From a checkpoint of a small mixture-of-experts model trained on Wikipedia: 8 layers.
Below are experts of layer 3 (counted from 0) of a mixture-of-experts language model. Rows are named router (the router's row for the expert), gate (a neuron's input weights, with its number), up (a neuron's input weights, with its number) and show model dimensions 64-127. Each number is 200 + 40 x the weight over its row's rms, rounded and kept within 0 to 999.
After each expert's rows: a language model's description of what the expert responds to; "mostly gets" lists some tokens that are sent to it at least half of the time. This comes from a sample of Wikipedia text that the model never trained on.

# expert 48
router,220,250,237,208,226,205,170,162,196,195,206,207,200,172,182,173,179,175,208,228,214,176,269,204,173,197,193,204,268,167,277,189,234,188,262,242,200,161,183,249,232,208,238,200,177,227,224,209,174,142,176,218,181,154,195,254,205,150,216,256,167,220,203,194
gate1,213,202,272,155,199,188,269,220,199,224,263,200,233,154,167,221,178,182,205,215,177,208,182,214,157,197,259,204,220,233,76,229,193,185,150,223,274,201,179,169,197,196,186,235,192,184,221,161,156,188,237,151,188,144,254,166,160,181,137,284,217,200,196,153
up1,83,253,180,227,238,236,186,202,194,231,225,275,241,172,195,255,184,243,159,208,206,83,237,138,253,302,194,180,170,197,192,181,188,213,179,223,189,203,153,243,250,238,206,141,215,145,175,242,195,232,189,212,246,111,186,198,245,209,216,161,144,254,215,123
gate2,194,271,185,223,175,190,215,263,117,273,200,200,212,154,216,142,242,263,209,147,123,228,204,249,119,191,129,188,205,221,170,109,216,237,216,136,210,216,188,222,190,247,232,97,210,175,157,189,209,223,178,198,223,271,161,195,191,166,206,163,238,213,220,236
up2,188,238,181,199,175,242,230,210,255,150,190,139,180,153,206,202,243,232,210,207,239,223,174,230,188,99,196,267,245,164,223,239,274,184,224,149,190,128,142,129,95,169,190,147,231,208,189,223,208,195,270,250,164,166,183,196,259,269,213,178,254,229,230,231
gate3,176,249,209,257,110,177,166,235,174,205,259,154,193,194,261,272,262,210,224,86,169,148,222,134,186,217,166,253,196,178,173,191,197,165,210,227,128,172,204,236,253,186,235,186,224,183,132,238,179,282,186,144,250,113,180,190,237,160,221,244,201,157,202,179
up3,234,221,205,219,175,237,152,180,201,182,206,249,179,136,131,170,211,169,209,143,252,172,230,191,164,267,225,136,235,213,218,173,166,209,288,209,174,214,194,146,150,189,221,176,178,219,208,248,233,197,207,223,187,147,136,249,147,194,188,216,246,194,109,198
gate4,209,180,134,199,257,183,195,245,171,209,251,210,157,175,140,230,169,200,206,208,221,164,175,199,184,227,244,206,192,136,242,237,208,207,237,263,255,243,216,212,219,201,180,162,131,228,245,177,130,155,187,199,240,249,143,244,190,166,214,195,241,116,142,110
up4,227,142,201,241,262,176,262,152,229,231,128,198,162,249,190,244,224,137,161,171,221,187,238,216,186,252,189,183,200,214,237,165,217,297,153,206,219,262,200,183,197,172,258,195,169,88,175,167,256,247,198,253,199,167,203,182,228,135,193,324,168,183,174,182
gate5,173,232,268,176,203,210,181,170,176,225,192,207,161,240,240,223,223,236,148,157,263,185,147,254,161,168,159,182,217,266,239,220,178,175,203,179,190,146,157,201,186,184,202,119,199,227,163,211,213,224,249,171,196,251,182,183,190,196,167,309,231,133,159,164
up5,229,187,247,208,247,196,219,176,170,206,169,243,247,204,198,186,245,195,186,184,211,172,232,207,199,254,185,205,193,208,210,222,193,161,106,206,159,232,216,132,202,177,216,233,202,183,202,261,179,149,260,240,146,224,150,235,215,202,148,266,188,237,261,175
gate6,168,187,228,136,183,72,261,191,235,237,195,144,222,241,181,185,221,146,195,251,212,208,281,209,219,200,213,137,161,199,151,215,214,180,273,240,192,235,195,203,213,197,144,190,192,267,272,167,209,241,159,218,183,229,233,218,206,155,252,182,224,199,245,216
up6,197,270,188,161,214,220,225,187,169,244,159,221,130,96,187,238,233,181,200,260,183,293,205,176,245,140,150,201,204,246,215,182,182,211,176,222,231,250,176,181,208,239,246,255,238,197,195,151,191,198,198,234,177,127,221,221,210,205,251,203,197,239,208,160
gate7,230,226,199,219,254,226,166,86,183,228,209,184,222,266,164,185,231,258,236,195,270,169,164,249,203,284,137,284,241,165,239,174,224,245,208,187,223,251,180,190,164,223,202,222,171,290,155,208,197,180,151,162,222,227,178,195,151,166,111,184,249,206,168,262
up7,129,251,215,233,280,208,313,165,161,195,197,239,211,199,181,291,230,199,187,211,190,192,166,227,154,192,204,185,155,198,248,130,229,201,160,168,137,176,207,200,216,264,200,145,230,140,227,215,261,109,247,199,198,173,187,227,90,199,281,175,231,210,253,170
gate8,172,250,186,240,184,198,197,209,166,232,233,246,154,190,175,183,194,217,218,212,220,196,282,204,237,200,155,240,365,165,208,245,181,184,149,240,186,255,159,177,242,232,230,223,125,245,247,173,164,171,191,177,209,230,179,226,204,177,133,254,218,314,185,208
up8,217,207,192,165,174,156,219,256,153,211,172,207,245,232,177,255,241,206,116,255,123,223,254,248,208,164,236,198,134,187,216,178,215,213,253,168,186,247,158,242,212,202,207,205,207,173,279,189,227,212,224,194,232,249,169,196,163,250,157,230,142,275,195,157
What it handles: Romance-language name pieces. Word pieces and particles in French, Spanish or Portuguese names and titles, such as de, Rio de Janeiro, Cin-é-ma, José.
mostly gets: " É", " d'", "ía", "ndez", " José", "é"

# expert 18
router,268,202,186,222,251,241,191,174,231,178,154,235,207,153,208,217,217,231,158,199,184,139,231,197,149,194,188,162,257,124,206,190,240,177,223,278,195,172,213,246,254,186,266,219,216,264,155,192,164,130,169,276,143,142,196,212,96,203,243,218,138,167,217,253
gate1,197,175,157,188,231,183,149,176,247,151,219,223,244,174,250,166,307,207,157,157,231,230,222,101,200,200,193,274,179,269,153,181,231,172,199,192,152,198,210,165,250,196,204,202,179,279,194,219,177,185,227,289,230,148,181,242,207,252,138,286,188,224,206,199
up1,269,234,170,203,158,200,252,228,199,181,212,187,193,241,163,154,187,237,204,182,210,220,92,132,255,221,234,210,174,151,209,159,270,188,218,221,233,227,169,181,229,181,182,169,156,204,238,193,249,151,140,201,223,150,241,167,171,182,233,161,161,212,183,230
gate2,184,147,203,186,188,233,185,167,179,223,233,216,179,215,196,216,171,234,243,182,228,195,231,179,121,200,167,236,224,132,109,250,216,193,203,194,240,190,183,214,236,230,168,208,180,245,252,127,236,258,217,222,176,118,186,205,147,100,226,190,232,213,211,211
up2,141,232,213,203,160,193,190,88,205,192,164,261,193,234,282,248,215,198,167,220,236,190,267,200,206,168,209,215,215,161,178,217,180,199,236,281,152,213,232,211,145,167,249,208,225,226,256,270,191,182,128,250,162,148,169,253,155,230,220,231,158,236,190,262
gate3,188,233,171,205,245,258,213,205,264,209,179,161,206,135,305,199,168,249,196,201,163,135,163,185,90,168,288,220,201,224,240,106,200,157,92,241,159,150,212,172,284,117,148,279,197,158,249,233,205,140,228,244,194,215,157,214,143,183,232,241,155,175,195,233
up3,173,193,221,199,237,180,164,239,176,160,315,208,166,249,238,217,260,164,220,228,192,239,183,177,215,150,229,224,206,203,250,217,228,170,141,271,203,261,181,241,178,212,148,256,161,142,141,242,100,166,163,197,172,189,137,150,164,257,220,179,173,187,230,204
gate4,178,121,141,210,236,198,209,177,158,200,144,105,228,139,292,211,207,194,153,168,245,149,146,112,191,193,237,261,272,147,214,114,173,219,146,215,255,229,245,177,245,143,229,171,263,221,254,168,183,153,241,209,221,243,214,217,87,199,109,204,242,260,178,223
up4,215,166,253,227,244,192,272,223,203,126,190,158,118,189,193,226,195,251,251,175,223,181,153,259,194,251,169,234,192,196,136,258,243,207,161,193,226,235,104,175,173,232,198,238,107,224,212,126,175,125,148,239,218,237,153,209,228,231,199,194,196,226,275,189
gate5,176,213,165,199,218,177,260,158,177,177,170,196,228,243,159,207,259,191,152,211,269,200,172,182,187,198,183,184,229,158,194,199,174,232,217,206,113,188,149,236,197,194,292,186,197,248,219,186,177,170,210,246,176,234,161,251,190,227,218,253,176,175,178,238
up5,248,193,184,237,188,196,189,235,275,198,193,206,166,191,233,132,192,179,176,181,206,207,139,186,305,227,209,167,243,180,151,176,162,235,208,126,189,253,146,243,178,195,164,158,212,124,228,137,241,214,160,189,190,215,191,160,175,221,187,105,189,208,129,202
gate6,178,229,217,194,231,237,159,220,207,213,158,183,192,184,263,177,199,269,182,109,212,205,101,210,169,325,215,202,161,177,172,147,221,154,169,262,165,147,150,282,223,202,243,210,191,180,165,203,183,138,293,249,247,169,163,219,269,279,153,161,186,201,137,156
up6,230,176,202,280,166,210,253,172,163,140,152,198,244,212,218,151,180,199,227,191,272,187,196,154,154,213,212,165,189,147,231,274,270,164,211,215,248,181,210,245,197,181,199,256,200,223,191,177,209,155,244,223,155,225,211,209,139,168,249,273,143,163,160,151
gate7,192,193,126,247,270,175,177,198,258,223,104,248,98,193,151,213,219,165,238,207,242,258,128,177,158,167,153,166,181,126,198,199,237,203,210,218,211,152,219,206,197,218,181,191,136,276,219,205,168,146,131,209,237,150,260,183,167,166,97,197,146,150,213,204
up7,199,183,203,225,181,199,229,241,204,196,182,246,189,189,228,240,201,192,300,215,155,92,230,187,173,199,153,124,174,181,161,148,240,227,225,182,178,213,254,156,203,252,193,183,165,230,123,183,237,246,250,223,153,235,212,141,205,181,200,237,143,203,145,136
gate8,203,161,207,231,241,209,161,182,179,177,199,174,296,225,165,249,270,196,123,184,178,185,233,156,195,210,197,244,187,152,246,164,277,161,224,195,246,223,171,185,236,206,146,203,189,221,243,215,115,170,157,193,196,305,169,174,271,211,151,200,226,181,214,280
up8,212,229,224,236,200,136,119,145,239,243,196,243,200,162,183,228,182,175,255,210,198,178,229,154,275,230,206,167,228,232,230,271,245,225,242,214,216,132,228,216,177,217,176,108,237,180,219,230,213,187,257,169,187,266,211,185,222,228,208,175,226,188,248,225
What it handles: Infobox label fragments. Word-final pieces and units inside infobox or list fields, such as Coordin-ates, administ-rative, /km², sq ft, and score pairs like 0–1.
mostly gets: "/km^{2}", "ction", "ocese", " administrative", " Photo", "ature"

# expert 62
router,244,285,242,242,218,205,215,206,161,177,210,245,198,219,176,201,243,227,161,190,179,164,189,214,176,228,185,143,258,208,243,206,205,206,228,244,278,185,191,239,255,183,224,180,215,271,104,177,177,199,178,188,181,146,182,230,149,154,265,217,202,193,204,219
gate1,207,160,276,203,140,204,252,156,144,240,161,201,211,254,222,158,132,169,161,206,234,227,207,154,171,217,176,192,131,228,209,183,191,160,123,237,177,186,146,173,190,240,180,180,194,213,190,235,133,274,271,247,188,231,134,224,160,301,217,152,163,186,219,180
up1,209,190,226,228,231,105,240,222,244,158,157,154,170,248,196,210,252,194,118,285,217,294,180,172,129,183,125,178,144,160,160,156,198,244,241,258,225,193,196,235,183,195,221,265,127,212,195,263,157,167,263,185,213,184,246,165,200,206,230,225,148,249,155,158
gate2,222,264,176,184,156,264,191,258,136,175,187,206,272,238,236,171,108,294,166,204,166,153,165,203,171,229,194,216,224,181,196,231,208,186,148,256,215,209,130,162,217,194,145,175,93,184,253,207,199,233,237,232,143,167,219,210,213,151,227,185,236,186,184,206
up2,176,175,175,223,173,242,183,216,227,157,245,246,152,179,256,259,256,213,216,287,198,153,219,175,231,212,184,158,184,153,255,192,211,192,160,308,162,222,174,241,232,177,174,270,229,250,193,159,201,172,179,219,237,184,181,225,241,251,170,177,206,208,163,217
gate3,187,123,228,213,201,163,142,263,175,260,171,185,174,280,185,204,198,227,162,176,138,196,336,180,187,204,116,196,246,198,194,244,201,214,256,231,218,206,195,194,240,195,202,262,122,123,174,202,147,188,225,208,146,202,236,224,244,129,164,292,210,225,152,200
up3,255,213,173,226,171,220,144,142,192,167,163,215,223,189,254,175,217,228,220,145,175,191,180,240,201,186,195,158,211,172,218,232,124,190,91,156,191,131,178,267,187,151,233,152,202,193,233,196,172,196,176,154,205,221,218,171,175,222,138,224,208,229,189,162
gate4,168,203,242,167,140,157,251,209,121,171,190,286,213,192,233,168,156,218,239,153,141,119,201,234,188,186,215,163,213,208,252,204,302,228,238,141,169,229,246,106,209,166,155,169,168,180,187,198,219,172,212,123,131,171,177,209,154,140,213,192,129,186,208,120
up4,217,168,186,171,235,155,202,215,220,223,195,198,187,213,159,220,123,181,207,125,225,197,186,168,303,224,245,102,212,221,210,203,194,229,205,241,166,226,232,145,267,220,196,196,232,167,205,235,155,175,206,100,186,125,241,186,112,190,296,229,142,262,192,132
gate5,140,188,235,129,181,190,272,157,178,193,271,227,161,221,216,148,155,154,266,191,209,210,206,215,167,263,188,126,206,237,203,188,158,218,249,203,155,217,188,193,274,178,252,173,181,240,130,171,150,192,203,221,227,164,235,142,274,232,234,193,197,157,157,230
up5,168,147,163,219,266,245,190,142,201,262,195,197,218,213,169,152,114,163,240,197,217,172,184,233,189,243,224,171,180,191,171,187,180,235,178,184,121,224,201,195,249,244,218,247,190,218,148,246,137,229,180,242,127,224,164,267,214,220,229,197,190,184,161,143
gate6,160,169,167,275,201,181,267,138,239,174,253,228,205,212,237,201,248,185,190,150,152,162,212,256,225,184,214,210,131,246,169,251,277,197,205,175,193,255,210,180,213,176,163,167,171,247,239,200,164,195,258,186,277,146,196,198,217,135,246,321,99,200,210,182
up6,230,127,158,225,168,175,111,190,155,142,153,196,230,167,186,205,266,193,196,214,225,96,258,239,304,238,187,222,143,152,168,163,167,207,192,186,208,131,203,179,206,235,171,234,230,223,199,212,233,171,177,177,174,188,162,178,230,142,170,248,261,161,224,227
gate7,230,157,150,233,159,211,225,240,235,172,220,212,187,156,178,178,183,188,190,210,159,137,190,150,264,195,204,212,205,240,210,236,198,166,200,211,242,215,241,216,186,164,167,194,223,184,180,207,217,185,210,248,291,228,230,231,152,255,195,174,177,144,236,267
up7,201,150,204,171,223,216,203,259,234,124,203,184,229,190,214,172,197,179,197,233,285,192,151,200,199,173,194,194,219,180,218,235,227,185,217,183,175,183,168,184,149,258,189,163,193,253,258,167,245,224,152,222,186,154,186,263,205,198,154,222,271,132,273,197
gate8,255,183,200,216,194,222,188,250,226,204,197,256,220,165,162,224,331,188,192,259,211,216,123,175,169,212,218,193,245,236,216,257,153,256,147,246,133,147,287,212,193,149,214,184,277,165,221,193,135,193,215,253,133,150,169,164,135,136,236,152,246,275,241,219
up8,215,296,184,268,228,197,233,241,175,181,178,186,310,266,226,245,222,174,189,215,213,183,264,221,222,231,202,252,174,224,258,161,229,170,166,206,204,203,216,202,145,153,198,211,225,184,271,130,189,164,261,205,233,235,150,197,246,139,207,214,255,136,194,103
What it handles: Naming verbs, table cells. Verbs like named, called, appointed, titled, e.g. "a porter named", plus " |" after player names in tables.
mostly gets: " named", " included", " called", " appointed", " Primary", " renamed"

# expert 50
router,264,257,258,216,248,204,128,209,167,145,153,267,222,190,159,170,171,252,195,227,188,213,246,182,159,237,174,206,260,240,221,194,239,176,219,245,247,198,243,218,259,166,185,123,230,258,161,120,167,225,177,217,166,151,162,217,185,197,251,205,211,184,197,210
gate1,219,281,260,191,140,208,139,209,204,128,110,255,235,222,202,201,184,220,288,215,213,206,242,197,213,245,163,232,146,172,160,221,117,242,188,233,189,201,171,186,227,164,222,207,188,213,171,105,236,190,151,216,155,149,217,215,231,191,232,159,201,153,262,168
up1,203,174,190,168,196,202,295,254,142,194,193,247,170,239,162,225,153,150,157,218,128,202,181,206,188,231,313,176,213,168,169,190,157,308,187,254,253,262,228,213,214,168,169,231,221,206,158,182,179,196,173,148,247,178,227,219,206,219,114,193,208,233,169,239
gate2,283,138,178,358,125,254,175,127,255,199,251,166,161,209,233,246,258,239,221,205,231,204,188,118,238,142,165,147,197,185,238,213,218,204,161,167,168,156,208,219,172,239,215,206,172,161,196,208,259,248,225,197,149,216,227,141,132,237,188,161,162,210,234,165
up2,129,205,259,235,183,198,257,188,213,177,152,215,252,143,198,202,218,250,253,210,226,240,185,224,239,249,232,253,220,170,211,169,234,302,170,199,211,159,224,242,197,267,227,191,112,134,187,108,183,241,212,150,113,214,248,146,167,251,180,184,227,199,195,145
gate3,118,171,220,113,223,221,210,128,252,236,197,186,240,174,369,220,164,217,201,166,268,166,225,138,196,178,173,186,162,80,278,200,208,188,237,220,169,170,236,179,108,209,286,196,251,218,240,195,194,254,235,223,247,271,112,287,182,242,200,169,241,264,133,159
up3,261,257,161,132,198,260,160,261,116,186,194,170,143,227,150,200,177,139,133,281,183,198,170,206,240,204,278,278,169,205,184,275,167,118,186,177,215,174,135,194,203,288,274,249,192,214,197,187,195,184,152,163,209,189,200,258,139,232,131,187,247,212,203,198
gate4,203,190,177,218,221,263,213,181,189,147,247,253,145,208,238,263,204,209,237,181,190,241,157,218,192,194,167,184,200,165,156,196,199,153,257,292,173,153,212,193,210,121,188,156,155,240,150,153,231,189,178,223,188,175,170,205,212,180,175,203,290,258,208,253
up4,190,214,240,172,257,188,254,206,197,178,198,176,151,181,135,182,280,200,221,130,250,124,228,224,148,188,164,182,218,177,175,216,154,211,178,171,212,230,227,205,195,217,221,119,252,102,174,168,182,170,222,175,200,154,200,268,180,133,214,198,222,314,197,178
gate5,216,263,249,194,201,185,193,214,213,251,194,200,175,204,160,198,90,178,223,188,235,186,224,239,173,294,241,152,198,197,128,238,235,189,163,170,142,196,173,197,167,181,152,221,198,300,156,185,185,122,262,268,146,155,114,263,238,171,284,159,169,234,259,218
up5,138,248,205,219,158,289,258,229,169,230,147,244,213,158,199,229,268,309,229,193,212,228,216,156,232,225,154,234,192,277,209,152,206,213,213,255,226,267,196,170,225,169,181,193,184,173,127,234,263,203,231,229,199,120,172,175,242,204,137,211,180,174,230,131
gate6,177,196,141,108,193,179,187,166,217,183,179,124,163,177,209,166,189,172,216,166,215,135,146,247,137,194,137,162,153,134,197,283,207,197,242,276,147,164,180,189,160,186,188,192,220,205,189,167,126,186,171,203,275,206,266,227,282,195,206,265,162,238,142,155
up6,289,226,226,138,216,244,244,234,248,208,249,241,251,199,171,248,199,224,206,233,167,194,236,196,238,214,162,230,240,307,186,159,142,178,131,140,247,246,131,198,188,153,168,253,184,165,231,187,213,222,223,241,266,132,156,135,179,205,103,226,213,215,186,182
gate7,193,251,219,233,178,179,243,153,237,110,207,208,215,176,267,234,127,198,185,169,179,166,186,231,194,165,172,167,212,192,273,208,257,169,297,232,118,165,168,185,196,202,253,223,233,263,201,170,205,210,171,244,128,213,153,250,234,235,108,204,231,209,173,247
up7,316,234,219,179,213,218,215,249,154,229,163,232,256,159,250,295,171,150,227,125,189,188,251,277,260,186,259,161,225,202,251,106,205,188,214,153,219,171,218,270,241,144,115,216,231,246,176,155,175,167,161,191,161,161,216,219,187,163,171,159,256,229,146,155
gate8,259,197,227,260,232,196,225,225,221,203,44,178,226,164,170,268,198,184,198,195,273,196,194,140,156,205,160,231,178,219,208,252,229,284,133,163,198,252,159,208,233,213,224,199,173,261,200,187,184,170,181,248,194,194,230,139,202,208,175,166,202,196,197,210
up8,184,209,264,235,181,160,221,245,255,173,157,183,149,171,249,202,168,175,176,237,211,239,231,202,244,162,242,160,177,194,221,252,153,161,196,241,223,180,148,202,261,244,147,135,225,164,242,231,215,139,170,159,205,207,196,185,218,204,169,215,207,173,169,182
What it handles: The word "as". "as" after verbs like plays, known, served, e.g. "plays as a right winger", plus be/became/no/any.
mostly gets: " as", " no", " As", " any", " became", " become"

# expert 37
router,223,264,253,184,261,244,183,164,186,147,162,219,169,222,203,179,256,211,236,199,183,198,217,252,161,192,219,205,271,140,193,178,204,156,240,235,252,153,208,195,234,167,240,192,225,210,189,148,241,149,133,221,132,196,214,257,189,142,215,199,246,211,205,180
gate2,124,252,160,183,224,230,194,199,205,195,194,239,177,165,241,161,228,224,246,205,262,211,150,196,214,152,286,175,267,191,179,200,233,170,162,185,269,186,209,216,236,211,258,198,208,159,235,190,232,182,208,192,141,207,231,207,244,219,195,111,242,201,129,207
up2,174,279,205,230,113,203,146,181,204,153,155,257,207,264,167,141,213,159,261,181,182,177,193,141,206,228,190,205,251,143,239,233,254,166,171,237,217,194,189,261,177,219,262,114,166,178,218,231,280,184,183,234,180,147,224,224,267,141,117,226,310,204,177,213
gate3,170,210,227,201,194,130,182,264,191,266,210,162,191,127,215,185,185,192,203,257,211,251,234,120,208,204,208,167,198,194,207,162,228,149,177,186,200,185,161,202,226,218,169,158,203,246,177,166,160,213,243,209,207,157,230,225,230,264,159,214,180,231,194,188
up3,227,214,178,203,233,217,238,271,240,174,166,216,276,214,190,130,225,201,199,179,138,194,179,258,243,220,146,199,254,237,136,123,176,141,219,205,197,184,223,321,224,214,265,184,262,229,214,209,214,184,182,202,139,245,217,236,201,185,224,144,166,219,163,190
gate4,228,183,198,170,206,249,203,166,237,160,189,224,190,235,213,219,190,154,209,203,132,259,242,208,251,111,224,211,195,186,215,256,199,231,145,188,242,223,214,200,226,218,196,129,228,207,297,199,269,214,257,208,202,204,207,216,152,172,216,190,198,183,186,229
up4,163,178,131,179,249,213,227,200,255,239,168,188,200,267,235,218,177,220,163,201,192,146,253,238,177,223,215,181,189,203,192,166,193,199,225,220,147,215,178,170,163,195,211,199,155,117,225,214,195,258,220,180,155,258,197,164,190,191,214,181,235,188,169,204
gate5,215,139,194,171,196,191,231,223,202,177,212,179,228,169,249,207,186,216,201,210,232,137,269,189,175,197,283,173,216,259,233,161,253,188,270,167,143,181,138,228,197,177,183,205,142,174,179,220,235,249,225,211,200,182,284,216,253,208,145,153,214,236,177,158
up5,243,161,119,273,255,165,169,208,255,151,189,164,190,155,189,191,268,198,196,205,194,128,197,213,204,155,190,195,206,207,211,179,185,217,186,164,176,216,235,218,252,255,251,232,183,174,188,222,186,254,141,156,205,195,209,205,254,252,170,222,179,179,220,236
gate6,143,208,224,232,189,230,150,221,190,153,194,157,218,243,189,197,200,183,103,231,212,217,278,178,227,245,167,203,234,205,139,225,102,224,227,226,263,245,234,143,231,248,234,177,208,206,177,195,220,215,244,239,183,198,215,194,226,190,149,221,203,156,213,284
up6,189,253,242,203,168,226,93,244,122,289,251,259,194,193,154,277,181,260,229,214,229,185,183,235,161,204,229,189,211,188,226,252,238,249,180,236,181,239,211,237,143,251,232,209,141,233,179,228,177,129,189,188,173,196,185,232,271,205,213,249,170,157,210,207
gate7,180,248,224,150,234,229,142,154,256,202,166,195,164,243,170,179,164,252,232,165,220,144,163,253,145,173,228,134,225,161,256,228,232,186,225,254,195,125,169,191,224,184,119,194,149,145,197,157,221,189,209,257,306,169,209,292,246,158,152,213,188,213,209,188
up7,202,152,207,164,152,139,207,223,181,217,223,265,309,170,153,195,226,119,218,171,190,178,143,228,191,227,205,226,153,219,260,117,223,202,199,143,211,211,169,152,202,245,193,172,220,210,188,205,251,248,144,242,203,189,196,204,188,238,160,244,178,236,161,245
gate8,122,194,235,139,234,155,250,218,190,168,154,144,155,242,181,228,235,221,212,212,257,148,177,185,214,230,222,173,225,234,202,223,236,178,165,140,199,178,173,136,233,202,144,232,248,215,122,221,181,209,155,261,107,281,273,212,207,230,210,198,169,156,285,194
up8,208,207,166,171,200,206,223,247,263,204,247,250,179,211,202,243,177,250,201,207,171,171,175,188,161,261,176,221,194,184,207,185,151,239,176,191,231,228,179,214,169,174,198,259,221,235,181,253,151,218,197,176,217,89,334,250,235,152,136,205,229,171,290,117
gate9,187,206,156,231,209,185,175,129,167,256,235,192,202,166,161,249,173,199,190,213,282,190,250,219,136,177,189,243,235,189,210,186,297,221,201,198,180,167,96,157,231,205,177,204,157,170,233,193,196,230,146,145,293,152,140,217,267,170,235,130,127,248,196,248
up9,180,134,151,161,181,230,204,240,183,160,186,170,173,225,177,249,244,221,245,304,184,244,233,227,246,191,195,172,218,258,193,255,228,210,196,176,309,223,224,191,165,130,182,185,203,224,158,243,194,156,208,264,180,166,277,194,226,233,171,194,232,210,189,249
What it handles: Common concrete nouns. Everyday nouns after the or a in biographies and species articles, such as name, age, time, son, wife, years, him, them.
mostly gets: " them", " him", " married", " age", " son", " name"

# expert 7
router,214,298,213,245,242,228,194,166,140,135,173,294,217,188,160,193,213,202,216,234,197,184,277,195,154,249,147,148,214,194,293,209,246,142,224,215,251,215,195,233,254,200,261,191,186,260,212,185,218,171,193,240,166,197,200,229,169,157,202,237,206,212,167,218
gate1,81,213,228,250,228,194,216,261,190,201,184,229,244,97,162,250,171,218,138,245,191,220,196,232,197,204,153,201,134,182,202,260,154,266,200,151,213,242,224,185,214,213,172,183,299,182,199,197,263,274,97,174,205,193,202,226,281,210,203,180,196,172,203,237
up1,208,234,236,148,88,143,198,251,201,160,177,272,251,141,232,229,197,237,221,305,157,179,200,140,217,221,130,208,178,293,203,169,88,124,263,184,244,65,173,134,237,203,230,220,148,272,229,230,240,272,247,239,189,225,183,248,203,232,156,188,254,147,183,157
gate2,193,184,319,239,181,262,198,146,168,156,186,231,138,195,225,203,219,186,177,231,249,177,148,161,189,257,260,170,253,164,212,170,98,204,209,178,183,238,193,211,170,196,242,262,194,214,179,228,216,207,166,205,225,176,184,174,268,106,217,194,191,219,173,206
up2,183,187,243,175,257,112,246,173,201,222,250,218,164,224,192,193,155,152,237,160,190,209,168,178,178,180,173,138,155,218,142,163,219,230,187,230,220,184,203,212,154,218,213,208,168,183,217,247,123,272,194,163,218,230,176,265,273,204,231,191,191,198,134,151
gate3,108,233,158,259,162,217,120,260,214,247,219,257,147,189,167,154,183,210,188,244,184,189,159,167,215,245,223,216,231,220,232,189,218,165,175,217,226,166,154,118,152,218,161,219,124,131,247,244,181,187,152,245,278,211,182,263,230,186,210,313,190,178,192,171
up3,124,283,81,200,220,172,162,251,249,264,243,272,184,275,253,215,161,234,190,237,124,185,249,200,219,151,180,219,228,224,290,193,289,205,228,171,229,157,170,131,178,139,199,201,171,233,151,206,231,256,222,184,299,251,228,205,184,140,165,230,159,170,175,226
gate4,242,171,168,259,273,201,216,161,202,242,167,62,210,275,181,151,178,163,150,159,170,192,253,224,213,224,115,224,185,197,185,161,235,188,312,238,157,177,174,124,272,240,193,169,157,201,234,296,233,152,186,215,208,237,222,217,130,209,189,219,169,144,211,209
up4,265,246,219,240,287,216,197,169,160,147,206,221,236,186,201,228,174,282,219,167,146,259,242,273,232,199,193,175,227,228,200,187,173,153,188,229,199,121,220,262,223,277,205,237,255,237,256,260,154,266,156,202,226,158,127,202,264,175,221,144,137,215,112,224
gate5,164,207,235,185,204,195,163,198,170,171,217,237,248,196,161,149,252,224,223,224,215,256,169,199,230,268,229,198,136,204,139,220,178,148,254,103,121,177,189,219,224,177,292,132,182,178,251,270,168,183,191,224,185,178,227,201,214,167,232,211,175,194,136,147
up5,209,194,158,165,176,194,185,126,198,166,143,234,182,174,157,286,161,116,171,140,171,154,249,218,212,201,183,300,226,143,201,166,223,167,180,200,149,268,292,192,207,100,186,216,251,135,160,208,184,175,121,148,193,98,240,200,225,229,223,200,171,195,122,185
gate6,186,181,197,133,148,105,193,225,184,127,139,181,232,222,256,238,228,156,191,201,188,182,197,209,87,160,181,225,219,264,206,257,207,160,136,160,218,222,207,228,149,210,196,255,237,153,202,186,206,170,184,225,189,208,208,209,137,236,182,244,241,141,67,230
up6,128,208,268,214,191,178,227,245,229,130,288,201,209,151,215,182,182,183,184,268,271,192,169,230,169,156,264,256,153,175,94,272,248,259,243,202,220,233,206,180,177,205,199,150,191,225,187,173,176,237,211,244,174,180,153,219,203,201,254,259,189,289,199,159
gate7,173,253,199,195,150,175,184,137,173,158,169,168,289,161,179,132,171,204,289,199,210,152,251,199,274,282,153,145,209,134,235,234,242,167,161,197,238,225,230,194,153,169,201,237,167,165,181,170,185,122,111,189,153,172,224,185,141,211,227,191,196,171,193,171
up7,257,149,195,226,157,234,189,224,204,249,83,224,296,235,237,116,175,153,234,161,209,183,198,143,223,141,245,253,175,218,215,176,243,164,211,250,190,140,229,161,211,257,144,210,242,203,212,181,210,211,153,229,208,204,190,168,168,168,210,289,201,159,192,281
gate8,284,231,251,206,210,200,261,218,194,209,208,200,194,227,183,173,233,165,215,158,185,229,216,117,180,199,155,296,245,222,214,145,237,173,218,269,138,207,145,119,188,231,192,150,230,219,200,236,259,112,226,213,229,261,143,137,259,248,215,234,258,206,155,189
up8,173,188,211,97,197,182,162,168,110,196,173,147,176,143,87,155,194,215,171,124,166,215,160,152,219,157,272,170,217,237,197,179,149,261,177,157,143,160,249,228,233,196,126,206,265,196,196,218,156,126,144,180,200,188,241,202,231,146,207,208,219,157,174,155
What it handles: Clause-linking words. Relative and subordinating words after a comma that open a clause, such as which, that, where, when; also empty table cells.
mostly gets: " which", " when", " where", " what", " how", " When"